Weights of a small mixture-of-experts language model, trained from scratch on English Wikipedia.
Size: 10 layers, vocabulary 6246, 160M parameters.
Experts: 48 experts in each of 10 layers, 416 dReLU neurons an expert, 1 pick a token, a sigmoid router.
Training: a variant of Muon for the experts, 7013 steps.
Below are experts of layer 4 (counted from 0) of a mixture-of-experts language model. Rows are named router (the router's row for the expert), gate (a neuron's input weights, with its number), up (a neuron's input weights, with its number), down (a neuron's output weights, with its number) and show model dimensions 128-255. Each number is 128 + 32 x the weight over its row's rms, rounded and kept within 0 to 255.
Before each expert's rows: "gets" lists some tokens that make up at least twice as much of what it gets as of all text; "mostly gets" lists some tokens that are sent to it at least half of the time. This comes from a sample of Wikipedia text that the model never trained on. Tokens count by the router's weight.

# expert 24
gets: "2", "0", "1", "3", "4", "5"
mostly gets: "0", "3", "4", "5", "6", "2"
router [103 140 104 129 148 120 135 156 144 102 182 143 119 164 109 198 117 154 134 150 147 104 188 142 138 177 126  80 149 206 141 134 130 168 141 116  72 164 166 167 135 127 100  57 133 104 145 106 139 107 120 139 127 131 126  91 127 171  57 155  55 125 159 149 122 134 101 130  85 129 134 140 118 129 106 174 122 140  92 171 108 125  94 119 132  96 136 150 147 113 143 126 132 200  74 104  81  66  98 150 147 149  57 148 129 122 121  94 103 157 151 111 205 183 138 118 162 110 188 138  82  86 132 193 111 154 149  61]
gate0 [107 132 144  91 181 116 158 135 145  99 135 139 134 121 132 106  73 151 158 105 184 138 113  84 112  82 167  89 118 123 171 126 122 150 122 147 119 175 135 156 106 138 105 145 103 155 192 113  98 135 173 131 144 130 108 146 174 118  88 114  44 194 150 136 132 171 132 124  97 131 126 113 106 103  87  91 122 183 147 146  98 107  67 138 131 130 164 110 106 216 156 105 155 131 111 151 188 118  80 184 161 120 129  84  83 143 102 133  89 134 129  71  92 116 148 168 151 120 108 135  75 132 134 155 157  51 143 108]
up0 [101 151 148 108 159 133 178 110 139  96 139 137 142 122 149 109  82 172 180 106 166 137 122  73 102  78 152  99 148 136 174 142 129 148 129 124 135 160 141 174 112 136 101 160  83 167 189 131  90 149 140 117 159 123 106 118 171 148 126 113  67 199 173 120 114 128 155 129 126 129 122 128 126 105 117  91  98 163 102 130 111  81  70 128  90 148 143 133 115 208 143  93 187 117  91 158 176 123 101 181 163 141 134  95  63 126 114 128 106 143 141  39 120  92 153 185 161 116 136 135  86 134 168 141 168  88 169 125]
down0 [128 177 141 128 152  96 122 142  81 108 204 126 146  97 135 135 168 107 125 188 120 156 108 121 143 128 116 176 122 176 105 116 139 141 129 126 147 112 117 107  95 150  98 122 103 129 124 145 168 153 170  70  82 123 139  65 124 130 105 113 129  82 145 141  57  88  96  92 160 172 139 117 168 119 148 160 103 158 113 171 121 122 102  81 104  87 168 128 132  69 117  74 114 118 103 176 130 154  92 125 164  78 144 127 147 135  84 110  95 163 142 116  72 136 142 130 117 119 116  59 145 132  87 177 148 165  99  52]

# expert 23
gets: " C", " F", " P", " B", " S", " M"
mostly gets: " Civil", " Empire", " War", " Guard", " Aff", " Highway"
router [ 46 159 118 166 147  85 161 150 153 159 148  89 155 101  54 144 165 107 112  97 148  49 138 106 144 139 138 109 119 144 170  54  93 105 156 180  34 131 122 188 128  84 148 147  90 182 111 116  93 114 113 148 110  79  90 116 179 185  91 155 102  59 143 188 170 125  94  76 144 130 101 126 134  77  80 144  93 110  94 143 142 168 108 175 143 151  76 147 173 150 154  99  87 132 126 113 130 134 101 126 134 115 145 141  98  69 116  91 129 144 174 114 124 142  73 112 149 123 133 170 124 127 105 169  99 146 113 138]
gate0 [114 129 162 137 175  89  93 133 156 134 109 112 153 129 114 144  90 127 126 120 130 168 133 189  92 147  87 185 150  83  90 106 201 112 118 138  92 119 131 115 165  90 132 115 164 128 104 123 119 201 132 146 148 102  98 118  83  56 128 154  87 110  40 122 208 145 142 136 129 154 167 116 135 109 101 159 120 105 125 123 137  84 151 170 130 113  98 116 142  91 108 155  72 105 124  96 151  95 142 120 135  96 129 110 171  85 137 101 165 123 154  94 163 162 121 151 166  89 130  78  88 147 143 123 176 100 127  95]
up0 [ 95 148 167 131 180 119  78 100 173 116 123  83 191  94 110 146 127  96  95 119 141 161 119 174 107 108 114 159 122 108 118 151 153 118 106 183 106 125 139 130 176  90 140 133 194 116 106 119 129 204 152 181 129 119  65  71  89  74 166 135  86 143  80 110 169 149 102 114 132 126 146 142 126 119 134 152  83 140 109 127 151 145 156 170 135 130 103 108 115 115 144 129 114 113 129 130 170 103 105  83 158 111 118 113 150  86 112  93 148 116 120  82 142 195 145 144 157  71  92 118  51 154 176 147 147 123 107 107]
down0 [132 108 142 139 107 114 185 127  76  89 201 137 155 136 188  80  69  70 135 106 134 117 169 192 126 113 121 109 127 160 116 145 106  92  94  91 139  99 154  91 145 156 126 137 125 166  56  90 148  95 126 124 132 152 132 200 167 106  84 142  96 159 113 114 169 166  93 169  95  95 168  91 153 133  78  97  78 184 106  66  96 127 120 148 140 153 146 149 131 108 125  91 102 129 108 154 178 140 198 126 143 150  74 135 115 127 153 147 128 150 102 152 101 101 167 140 149 135 156 135 133  57 154  81  65 119 100 141]

# expert 39
gets: "ly", " a", " an", " in a", " of a", " as a"
mostly gets: " in a", " of a", "- •", " in an", " in a ", "ly"
router [ 68 116 116 117  83 129 152 171 178 107 118 105 134 120 165 112 131  41 114 144  98  89  97 121 110  70 157 119  94 124  83  97 170 125 117 177  78 123 189 136  50  36 167 121 146 126 150 108 128  88 112 129 144 149  89 114 102 116 133 132  92 140 138 116 170 142 129  95 139 127 147 108 193 106 108 105  94 133 111 131  80 158 148 184 121 110  96  97 145  81 148 158 113 174 118 105 123 109 149 113 174 113 116 120 163 107 119  70 104  85 142 120 175 134 121 128 162 101 101 148 144 138 101 152 128 129 138  70]
gate0 [127 188 215 147 162  90  82 109 151 143 120 137  75 148  55 143 165  80 161 134 117 111 164 184 131 131 157  99  99 175 111 183 147 123  97  80  83 123 147  80 162 110 120 133 118 116 103 141 154 157  62 141  54 134 136 117 128 128 130 112 134 140 133 161 144 127  92 127 131 182 184 136 164 120 103 145  83 129  98  54 117 154  83 133 167 155 193  99 143 132 126 146 152 178 135 182 112 114 106  95 137  95 125 140 145  87 170 147 198  98 125 137 110 111 122 146 158 134 141 104 191 140 122 143 163 131 101 128]
up0 [123 181 199 197 151 117  69 114 157 155  78 111  81 123 117 106 134 121 159 126 131 107 167 181 158 153 111 104 123 165 128 164 163  94 111 135  74 134 117 110 185  88 110  99 135  86  89 143 154 181  70 156 106 127 130 139 134 126 120  79 135 109 164 176 172  94 156 110 152 165 198 132 192 149 137 158  82 157 131  80 119 127  99 163 162 185 177 117 130 145 150 126 112 146  82 110  83 121 135 118 166 108 106 148 110  61 156 122 128 110 124 134 107 134 144 173 142 128 130 110 148 157 125 124 177 162 111 111]
down0 [121 127 117 123  65 113 144 105 119 126 151 175 116  94 139 192 121  94 134 108  84 164 153 146 133 101 104 117 179 155  93 174 148 150  96 157 160 139 118  87  73 147 147 116 140 146 140 141 142 189  94  71 119 128 132 178 170 150 119 151 123 146  97 102 155 134 149 108 155 140 110 171 118 117 172 143 172  94 130 152 185 143 151  81 138 147 124 168 146 166  39 142 159 132 144 129 169  87 164 136  97 141 122 133 131 137  62 154 163 157 183 120  62 142 130 112 120  39  73 170 146 163 135 102 143 108  81  71]

# expert 28
gets: "it", "ic", "is", "iv", "ric", "ig"
mostly gets: " gener", "ific", " separ", "ilit", " transl", "tegr"
router [ 61 160 115 140 169 123 161 187 187 141 114 154 107  92 140 119 102 139 160  29 129 140 117 104  88 121 181 125  78 132 185  95 128 120 180 162 135 105  96 159 140 160 100 192 147 117 128  86 153  93 124 167 131 135 135 139 103 155 160  92  76  83 125 115 132 164  80 127 151  99 139 198 144  58 103 120 160 109 128 118 115 131 141 172  95 160  94 139 136 141  89 185 166 147 121 160 139 110 121 181 119 146 100 110 156 102 124 143 138  72  90  87 110  71 111 172 140 159 130 154 133  85 161 129 192 161 107 107]
gate0 [108 148 118 130 151 113  92 107  98 109 173 190 177 125 164 136 129 130 116 121  94  87 166  90 113 108 140 140  98  98 137 122 158 103 157 172 152 175 141 139 108 109  86 131 127 150 166 104 154 150  89 177 117 115 120 150  93  75 135 138  78 104 112 122 203 165 123 121  84 131 123 109  83 117 176 121 112 120 141  90 151 147  98  71  64 106 151 108 125 112 141 138 142 163 100 120 163 165 102 115 142 171 114 120  97 127 141 103 118  91 123 143  88 140 140 120 166 105 110 126  50 126 177 151  89 182 110  92]
up0 [102 151 184  98 146 107 111  91 112 144 179 148 169  88 131 152 128 143 141  90 123 109 147 105 125 122 143 148 135 106 121 169 144 114 200 107 149 227 118 123 150 133 147 135 161 129 140 142 214 150 125 124  90 132 141 142  77  87 123 129 117 103 117  99 181 198  99 138  88 126 134  80  98 137 186 122 136  97 156 150 172 130 161  43  59 139 151 120 147 110 136 144 134 128  78 127 161 125  96  96 112 192  66 110 162 119 149 137 123 124 161 125 118 184  98 148 144  69 141 155  79 141 156 151 120 150  89  73]
down0 [145 128 114 123 145 172 152 154  61  88 139 101  55  70  93 126  95 163  75  65 102 140 158  65 120 119 163  55  96 132 177  68  99  86 110 122 177  93 157 109 117 136 150  93 103 157 156 163 121 124  85 109 124 123 116 107 137 105 215 119 105 110 172 129 106 101 122 157 122 126  65 101 177 163 122 159 113 133 136 160 151 121 143 148 156  81 136 188  91 110 130 114  82 175  74 144  93  84 145 113 181 123 123  95 113 190 121 167 134 169 119 164 169  67 147  68  81 118 142 160 147 194 110 161 155 108 146 152]

# expert 47
gets: " was", " is", " were", " are", " or", " not"
mostly gets: " was", " He was", " had been", ", was", " being", " were"
router [187 112 147 149 128 145 155 168 137  98 134 119 105  90 154 130  66 124 139  85  86 154 125  66  70 156 180 141 103  72 141 160 172 126 168 180 133  92 125 117 113 131  86 134 160 120 142 145 159 128 129 133 139 149 125 135 122 118 156 137  82 139 102 115 143 193 120  96 140 111 142 142 117 118 138 154  71  97 148 112 103 208 117 168  87 117 135 210 119  67 136 120 135 168 106  86 137 148 171 146 124 117 130 132 113  34 138 137 116 117 164  83 119 144 135 151 147 130 146 163  89 132 173 222  91 154 103 157]
gate0 [131 168 151 130 121 160 197 133 154 131 170 115 168  76 146 117 120 152 125 152 106 125 169 116 105 142 121  26  55 109 137 109 154 147 177 154 120 144 147 176 106 127 192 178 158 156 103  90  90 116  95 127 127 137 147 118  90 111 131  90 136 192 140 163 114 129  80 105  98  81 131 140 103 183 139 108 162 186 127 114   0 186  98 162  80  67 101 137 137  98 129 155 122 159  97 166  91 128 153  99 141 147 153 113 157 135 172 143 138 161 129 117 153 116  82 134  78 149  69 171 149  94 143 128 118 114 120 104]
up0 [132 141 128 143 116 118 190 125 146 120 151 122 153 115 142 141  82 158 133 101 151 183 179 117 138 149 149  71 110 117 151 129 153 159 134 168 148 104 195 171 110 110 179 145 155 147  94  47 105 110 118 148 152 155 146 132  99 130 113  55 142 175 146 161 101 114  97 135 150  66 129 103 117 139 137  93 142 178 100 117  19 194 100 120  64  51 100 129 139 106 127 142 155 184  97 204  93 137 170 119 149 145 121 105 169 115 170 154 126 166  88  78 112 112  96 127  26 181 117 192 147 103 116 145 101 106 120  48]
down0 [ 89  38 121 123 117 129  94 105 131 150 139 141 125 143  75 149 123 160 101 110 120 122 122 101 128 108  77 159 146 146 110 100 112  47 122 142 150 146 144 100 114  93 118  86 126  72 153  88 207 106 160 139 149 122 130 109 155 160 153  98 131 138  89  89 127 135  97 133 125 142  92 178  66 176 167 104 108 150  83 115  92 124  87 133 138 161 126  91 148 119 129 107  41 131 188 100  71 118 120 158 156 102 103  96 124 148 120 122 110 161 146 131 131  79 127 151 163 168 109 162 111  76 223 158  86 104 120 143]

# expert 5
gets: "er", "est", "et", "ter", "at", "ant"
mostly gets: "imum", " largest", "est", "hemat", "ative", "atory"
router [101 161 166 130 153 103 130 176 118 120  91 127  94  67 135 127 180 134  85 123 106 138 112 126 125 110 144 105  82 138 151 111 123 135 144 155 115 157 119 120 171 148 138 120 178 174 119  80 120 113 121 152 168 130 112 109 146 119 130 127  40 168 107 127 185 150 129 118  90 133 140 179 184 133  86 147  82 140 147 130 147 161  69 120 129 162 154 156 152 130  75 149 172 127 110 113 109 111 130 189  82 111  78 163 113 171 125 114  92 148 133 119 134 172 103 158 131 121  76 210 138 132  96  67 103 180 141  96]
gate0 [111 164  85 107 126  95 110 135 108 149 119 115 146 166 123 106 159 161 104 158 161 148 125 194 158 108 106 152 142 168 160 147 143 114 148 131  57 163 103 175 108 171 176 149 177  93 157 113 102  89 170 115 149 163 175  88 132 100  90 108 161  88 128 189 122 152 121 136 136 179 142 128 125 147 129 181 132 167 140  67 115 145 127 100 181 171 208 108 157 134 111 171 120 155 168 121 125  58  90 136 122 118 157  65 141 153 111 157  82 129 126  80 133 120  99 168 141 134 120 150 146 161 164  81 185 184  78  89]
up0 [ 96 199 114 106 141 157 152  86 114  87 104  81 142 148 117  87 157 185 160 165 177 153 110 133 127 147 120 201 118 142 178 119 115 131 179 115 112 123 110 188 117 150 126 115 111 140 138  97 133  74 169 135 119 172 189  94 105  87 141 133 176 134 128 128 109 131 147  99  76 145 130  99  54 136 127 161 136 144 143 100 137 145 106 114 168 173 124 120 155 108 141 137 111 147 130  87 160  61  60 104 118 117 111  41  97 148  98 147  74 140  69  63  88 118  89 186 150 120 105 154 138 163 183  62 194 136  62 140]
down0 [105 159 162 100  75 139 132 114  92 162 197 142  66 148 122 161  83  89 121 151 177 147 117 161 166  81  84 127 125 111  95 179 162 129  78 131 154  82 100 166 149 112  77 153 146 189 104 151 145 148 144 151 100 145  49  98  85 102 150  89  81 134 119  99  48 104 139 129 135 204  85 114 155 154 164  97 130 154 143 102 168 134 141 160 154  73 126 127 118  85 148 108 159 171  90 125 153 140 154 155  87 124  98 164  96 153 158 139 169 153 155 159 141 112 171  66 148  86 160 158 168 119  91 136 108 119 139 124]

# expert 17
gets: "ad", "ag", "id", "og", "av", "am"
mostly gets: "ad", " Mad", "ag", " Rod", " God", " Mag"
router [180  95 140 138 180 108 158 133 153  93 106  97  61 181 109 163 141 100 113 143  72 102 134 143 107 104 143  97 120 106 191 149 163 114 154  99 128 178 103 146 168 173 161 113 124 153 145 130 129 167  66 199 139 103 113  89 121 137 168 165  18  87 131 112 123 166  51 140 149 142  77 141 134 131  90 134 137  92 105  81 133 107 181 190 128 175 112 179 125 130 104 169  87 149  76 100 122 153 157 183 173 110 180 131 132  70 172 119 122 123 111 132 112 126 146  55  94 141 104 150  86 130 161  99 161 106 134  97]
gate0 [179 148 173 138  93 168 157 101  86 154  89 170 141 152 153 109 146  89 105 144 116 143 101 144  98 144  74 111 126  94 138  30 134 119  91  78 141  78 137  94 124  92 123 142 129 189 176  92  55 137 161  97 122 104 187 160  96 140 191 138 113  95  85 145 139 146 187 150 111  95 106  56 185 120  59 118 103  93 132 151 137 121 182 149 153 109 111  90 110 125 176  85 129 124  92 145 154 188 111 147 122 109 120  85 155 166 130  96  70 123  96 129 109 167 141 107  69 168 164 140 114 135 162 120 154 133 135 121]
up0 [173 135 181 146 113 152 166  85  93 164  94 159 122 146 119  96 173  86 127 124 137 119  72 158 117 144  94 130 108 120 125  56  97 103  97  61 165  66 182 126 128  99 144 166 185 174 179 101  88 118 148  94  79 131 182 130  78 113 192 109 140 114 113 140 178 165 132 120 115  75 103  87 220 133  46 123 115  96 142 169 121 135 190 137 131  96 124  77 125 150 178  99 134 107  83 154 120 161 143 131 117 125  98 103 169 163 106 103 100 111  99  84 119 177 112 106 129 150 152 154 101 114 134 107 129 139 146 143]
down0 [119 128 193 160 143 171 132 110  98  90  85  99  88 141  61  72 166 137  96 125 114 100 141 119 132  84 114 138 115 114 112  98 158 121 150 144 139  51  99 102  57 163 126 118 161 128  72  86 219 152  65 149  86 126  70 179 154  94 110 110 122 116 131 188 158 139 148 124 135 140 154 108 125 160 168 176 107 167 151 153  91 132 134 142 127 101 110 122 154 132 137 127 133 113 119 174  95 152 127  92 187  99 131 111 136  96  95 102 176 143  94 136 121 181 161 140 213 157 103 120 147 103 103  91 130 133 114 101]

# expert 45
gets: "al", "ur", "ar", "ay", "am", "an"
mostly gets: "ur", "al", "har", " Bal", "mad", "rey"
router [156 161 107 164 174 103 121 137 141  89 171 131 132 146 116 163 125  57 130 115 108 145 146 170  61  92 157 140  71 203 151 109 157 114 143  89 116 116 117  86 135 180 138 113 138 113 149 116 114 112  90 107 235 129 109 144 177 159 161 100  61  66 140 138 128 141 131 115 117 118  86 206 143 110 106  82 120  93 118 150 157 117 161 144 119 184  97 191 146 112 126 102 132 145 125 157 104 117 113 125 155 152 129 104 129 148 101 125 123 170 121 110 152 151  88 118  74 108 142 187 142 166  61  57 131 119 127 102]
gate0 [157 116 133 128 116 131 108 124 141 130 108 105  94  92 124  91 144  90 105  75 168 147 135 116 130  83 104 121  97 184 123 129 123 144 114 120 114 118 106 110 153 114 135 154 212 167 180 144 139 125  94 144 180 174  79 198 131 170  54 156 140 113 117 155 226 150 141 124 110 104 166 138 198 124 135 147 174 163 112 124 133  95 102 142 114 145 115 166  70 204 164 156 122 111 140 119 135 164 147 136 178 154 117  72 141 130 141  96 126 115 119 130 146 114 136 106 122  73 156 159 122  92 170 158  48 101 179 143]
up0 [159  98 154 168 113 128 146  98 143 127 139 137 102 104 143 149 149 115 121  88 145 147 115  93 112  69 145 133 119 171 119 130  75  93 124 161 115 162 100 102 199 129 144 119 236 166 106 139 103 120  98 149 193 142 113 159 150 172 118 155 164 134  84 158 167 119 116 171 143  96 160 129 138 200 139 135 144 148 159 121 162 104 122 162 147 146 149 145  62 191 180 134  92 147 128 130 130 150 107 120 156 165 156 128 136 145 140 112 130 101 101 139 113 114 124 121 117 100 183 147 134 138 151 133 104 133 189 166]
down0 [127 112 144 148 157 126 124 131 154 113 121 132 165 108 118 135 112 108 119 131 157 102 148 149 134 143 119  76 135 175 154 147  91 100 109 128 120 157 144 145 131 143 137 112 144 119 133 113 147  71 151  99  72  81 123 123 197 156  70 185 162 124 160 150 165 132 130 105  98 145 159 130 172 167 123 173 107 171 125 109 113 144  71 204  82  89 138 132 105 119 133  72 159 141 136  96  97 183 135 135 158  84 151 192 111 126 109 150 156 108 212 124  86 119 160 170 104 172 126 131  89 145 120 109 113 191  94  67]

# expert 6
gets: "ew", " no", " new", "W", " This", " one"
mostly gets: " no", " such", " fin", " Since", " These", " This"
router [133 178  88 162 146 121 138 137 112  85 155 140 130 152 151 103 133 124  91  98 159 128 107  62  91 206 113 136 119 182 185 107 146  99 118 160 133 117 169  99  88  97 145 145 118 135 167 110 139 134 106 114 111 134 101 146 145 168 124 156 101  90  83 106 138 205  49  81  60 105 104 183 189 157 107 136  99 113  83 141 107 130  23 155 117 106 116 177 150 136 124  93 129 138 120 144  96 105 155 145 155  78 124 116 102  76 132 118 115  99  92 195 101 137  87  90  56 125  94 147 115 132 105 169 114 210 159 118]
gate0 [134 114 170 136 140 102 140 187 124 110 221 135 162 163 145  97  95 124 100 187 156 169 125 117 137 133  88 111 102  70 142 113 163 119 118 119 120 134 125 128 128 158 139  71  75  98 135  55 150 136 125 169 134 128 100 116 136  64 151 165 153 129 110 100 111 143 114  75  42  68  92 173 134  93  89 165 100 120  91 195  86 164 120 129 109 128  93 125  99 126 151 137  94 128 119 156 129 151 142 160  78  44 109  82 126 207 147 126 183 122 150 141 105 104 190 198 118 150 129 140 139 111 137 141 140 126 152 132]
up0 [128  99 172 130 149 107 108 162 138 122 196 133 172 157 191 117  88 131 113 166 155 165 136 115 177 125 112 100 103  79 129 142 130 111 104 106 123 138 109 138 122 144 135  19  73 103 129  53 151 114 112 143 175 116 101 123 154  80 133 161 161 153  78 114 127 170 120  94  43  93  88 142 121 138 105 165 125  93 103 196  93 169 123  98  96 137  87 144 144 146 145 118  62 116 176 155 126 128 143 146  78  40 110  70 139 205 144 101 172 127 147 125 110 119 177 196 126 154 123  78 123 131 156 152 162 116 180 115]
down0 [154  93 168 122 107 153 167 136 149  98 171 113 164 126  84 103 182 136  89 194 167  86  68 136  84 128 133 109 139  66 177 138 107 101  59 125 157  97 120 100 111 178 198 147 115 141 115 109 143 167 129 145 115  86 114 114 107 142 165 113  73 129 117 143 163  47 126 164  65  71 129 164 134  74 137  54 133  82 112 215 155  86 130 142  78 190 116 163 170  59 104 130 107  83 154  73 149 115  61 156  69 164 191 135 154 113 114 109 109 109 136 145 142 160 134  97 122 139 119 100  99 104 116 113  90 125 111  79]

# expert 4
gets: ")", "\"", "'", "'s", "}", "O"
mostly gets: "$", "S.", "...", "]", "FA", ") –"
router [155 142  82 124 119 117 199 112 136 152 115 111 140 114 125 142 152 125 119 114 127  99 141  95  84 142 118  86 158 156 120  83 137  85 176 189 130 107  96 175  94  87  87 146 120 114 202 150  98 134 155 123 144  80 162  92 120 131 124 108 113 129 149 138 113 127 153 134 103  98 105 117 122 109 126 141 136 111  96 132 157 127  95 157 159  94 152 151 155 173 100 171 162 122 112 119 138  76 124 147 101 106 131  93 135 134 170  63 150  90 156 113 128 180 152 160 122 104 108 255  83  45 139 178  92 156 156  70]
gate0 [127 136 149 131 122 151  91 140 162 126 130 130 140  94 182 139 141 174 134  83 132 187 113 133  98 162 130 144  90 136 144 147 165 151 127 152 117 118  84 129 130 129 155 152 193 120 156  98 163 167 129  27 128 136 171  94 131 139 154 116 163 106 118 147 142 164 142 164  66 125  98 167 148  75 136 157  54 176 212 154 182 118  88  74 140  73 135 103 125 114 115 114 128 168  95  76  93 150 102  57  87 134 211  61 141 146  84 150 114 101 154 127 119  69 167 124 121 155 100 171 130 122  76 118 180 141  99  95]
up0 [146 134 166 148 134 174  77 151 140 111 103 150 126 102 154 136 144 160 135  90 161 186 100 139 116 149 137 123 106 134 110 122 152 127 105 147 119 135  89 126 119 144 170 149 174 119 190 112 174 173 105  38 126 125 187  65 118 121 174 102 182 107 123 133 152 148 126 133  77 122 103 181 137  95 115 146  65 166 183 154 161 134  90  49 116 122 161  78 132 106 108 105 123 154  96 118  82 141 111  81  91 137 225  79 143 157 117 111 135 132 162 121  89  76 179 120 106 169  80 173 130 105  89 128 166 110  70 150]
down0 [122  92 102 128 115 133 115  71  98 130  60 140 130  56 120 123 159 125 130 111 153 108 120  87 153 133 155 173 168 142 129 155 129  34 147 142 147 151 129  52 148 186 139 125 187  64 111 112 128 155 145 164  88 178  93 150 151 140 162 132 145 143 122 114 123 115 104 142 121  72 111 104 134 176 142 162 154 127  94 134 128 124 140 115  95 117 138 172 128 195 117 172 115 178 121 104 191 122 172  80  86 133 115 115 102  86 130  99 159 183 112 114  87 141 136 101 112 121 135  88 168 135  96 104  73 135 159 129]

# expert 37
gets: "25", "1", "30", "00", "10", "20"
mostly gets: " pm", "–present", "05", "04", "06", "07"
router [ 92 214 132 134 149 141 102 159 159 144 197 129 114 120 105 162 102 107 160 104 136 101 102  76 144  96 108 151 121 240 160 139 169 147 158 140 136 105 144 123  90 121 145 120 142 163 136 150  81 111 107 140 144  94 114 142 157 140 107 118  88  90 115 139 161 114  69 122 166 144 190 192 186  99  29 145  94 119 154 152  80 159 143 117 178  98  88 120 139 174  84 163 154 133 136 124 127 120 151 137 145 106 191 149  76 140 103 102 126  58 176  78 132 118 126 135  65 142 114 151 148 134 102 170 112 189  88  78]
gate0 [134 123  68 187 138 173  41 119 102 121 116 105 161 106 146 171 138 120 158  97 116 167 154 186 128 118 119 120  87 165 119 148 160 177 165 179 142 102 162 107 121 102 101 124 113 174 138 156 145 176 158 167 104 198  67 134 126 118 119 118  89 113  60 159  81 168 146 105  95 128 127 178 129 183 158 116  63 124 125  84 130 127 170 120 109 136 102 162 100 155 121  95 135 117 100 139  85 114 158 148 103 110 111 149 165  56 107  98 134  94 148 144 149  94 113 164  73  81 116 134  79 169 106 158  98 126 149  96]
up0 [129 116  85 164  91 184  49 106 126 107 124 102 157  61 160 133 134 114 172  82 107 168 137 175 118 129 115 130  87 159 131 134 139 205 154 164 122 137 154 131 122  76 101 128  86 156 130 141 158 133 120 145 107 155  87 106 137  99 135  85 118  91  63 151 108 183 182 135 110  92 124 187 121 187 173 153  79 135 128 110 136 154 168 130 157 120 120 166  49 160 120  82 125 131 130 106  72 134 162 147 132 100 145 134 158  56  95 109 122  76 149 166 154  82  73 139  86 122 129 150  80 190 115 143 139 122 138  97]
down0 [106 111 148 137 118 166 111 132 123 124  84 139 165 149  91 151 120  89  91 127 126  67 154  78 148 133 127 114 153  84  91 121 122 137  98  81 138 111  66  94 154 117 143 160 136 122  84  52 111 157 118 141 148 123 101 188 107 173 142 157 141 137 172 123 211 146  77 165 201  98 125 154 183 144 126 125 140 133  93 175 157 149 100  97 129 152 101 101 145  85 133 122 132 101 125 150 143 190 122 130 178 157 148 125 129 128 134 170 133 125 128 102 179 136 148 154 168 176  64 148 149  95 165 168  95 132 131 139]

# expert 38
gets: " to", " in", " her", " his", "ing", " that"
mostly gets: " you", " able to", " that she", " that he", " me", " him to"
router [126 152 110 166 164 127 123 156 147 160 144  87 123 109 155 236 182 111 103  86 107  66 124 103  98 144 190 145 111 151  91 137 200 155 139 139 100 123 152 108  82 143 126  94 104 162 150 125 142 112  70 181 146 111 120 116  80 147 135 185 101 141 125 119  89 157 141 120 150 132 117 158 133 149 112 100  78  86 135 138 129 131  89 163 158 101 124 163 129  75  86 102 147 208 104 103 170  72 127 149 119 110  77 105 169 150 132 129 118 148 104 136 106 133 177 168 125 167 165 173 121 115 174 159 149 214 134 116]
gate0 [164 111 169 118 111 130  80 116 123 101 115  76 159 128 162  93  90 143  96 134 147  23 136 172 187 143 177  81 122 101 109 116 159 153 108 171 102 165 134  89 164 103  93 103 142 147 111 158 181 178 130 138 158  30 134 142 133 102 172 112  56 171 164 161 102 107 174  92 134 117 175 135 114 104 147  89 124 101 121 196 149 177 125 133 129 130 104 131 171 127 159 166 138  99  94 150 127 117  99 132 147  91 103  96 115 112 152 165 133 143 148 139  98 146 145 108 176  83  96  97 166 129  83 144 133 149 107 174]
up0 [123 109 149 108 131 102 121 146 146  82 118  76 146 107 162 106  83 155  98 146 131  83 149 171 149 120 139 102 154 103 122 159 146 118 129 165  96 154 116  93 167  97  74 122 171 125  77 145 195 152 111 142 147  60 132 130 152  88 151 144  58 168 147 185  85 147 199  92 139 165 169 142  99 121 132 100 123 123 146 178 156 213 130 202 129 123 127  84 144 134 162 194 132  48  70 179 158 107 120 107 122 105 115 116 146 168 141 135 119 122 146 145  91 161 146 147 112 118  94  95 170  93 114  95 136 136 113 162]
down0 [ 98 130  93 104 173  96 160 115 159 187 183 127 112 133 198 149  97 134 150 151 147 143 138  99 136 144 125 129 113 152  91 115 147 114 178 120 161 171 127  91  85 134  79  73 111 152 132 123  29 103 117  94 146 148 173 163 141 152 135 125 121 130 131 101 131 158 122 118  74 190 176 136 119  97 149 159 180 166 149  91 100 132 174 175  58 184  92 112 118 166  59  92 166 130 174 181 153 173 133  99 150 137 118 120 140 126  96 131 206 155 119 124 168 159 124 149 152 116  90 136  96 129 139  98  79 107 131 173]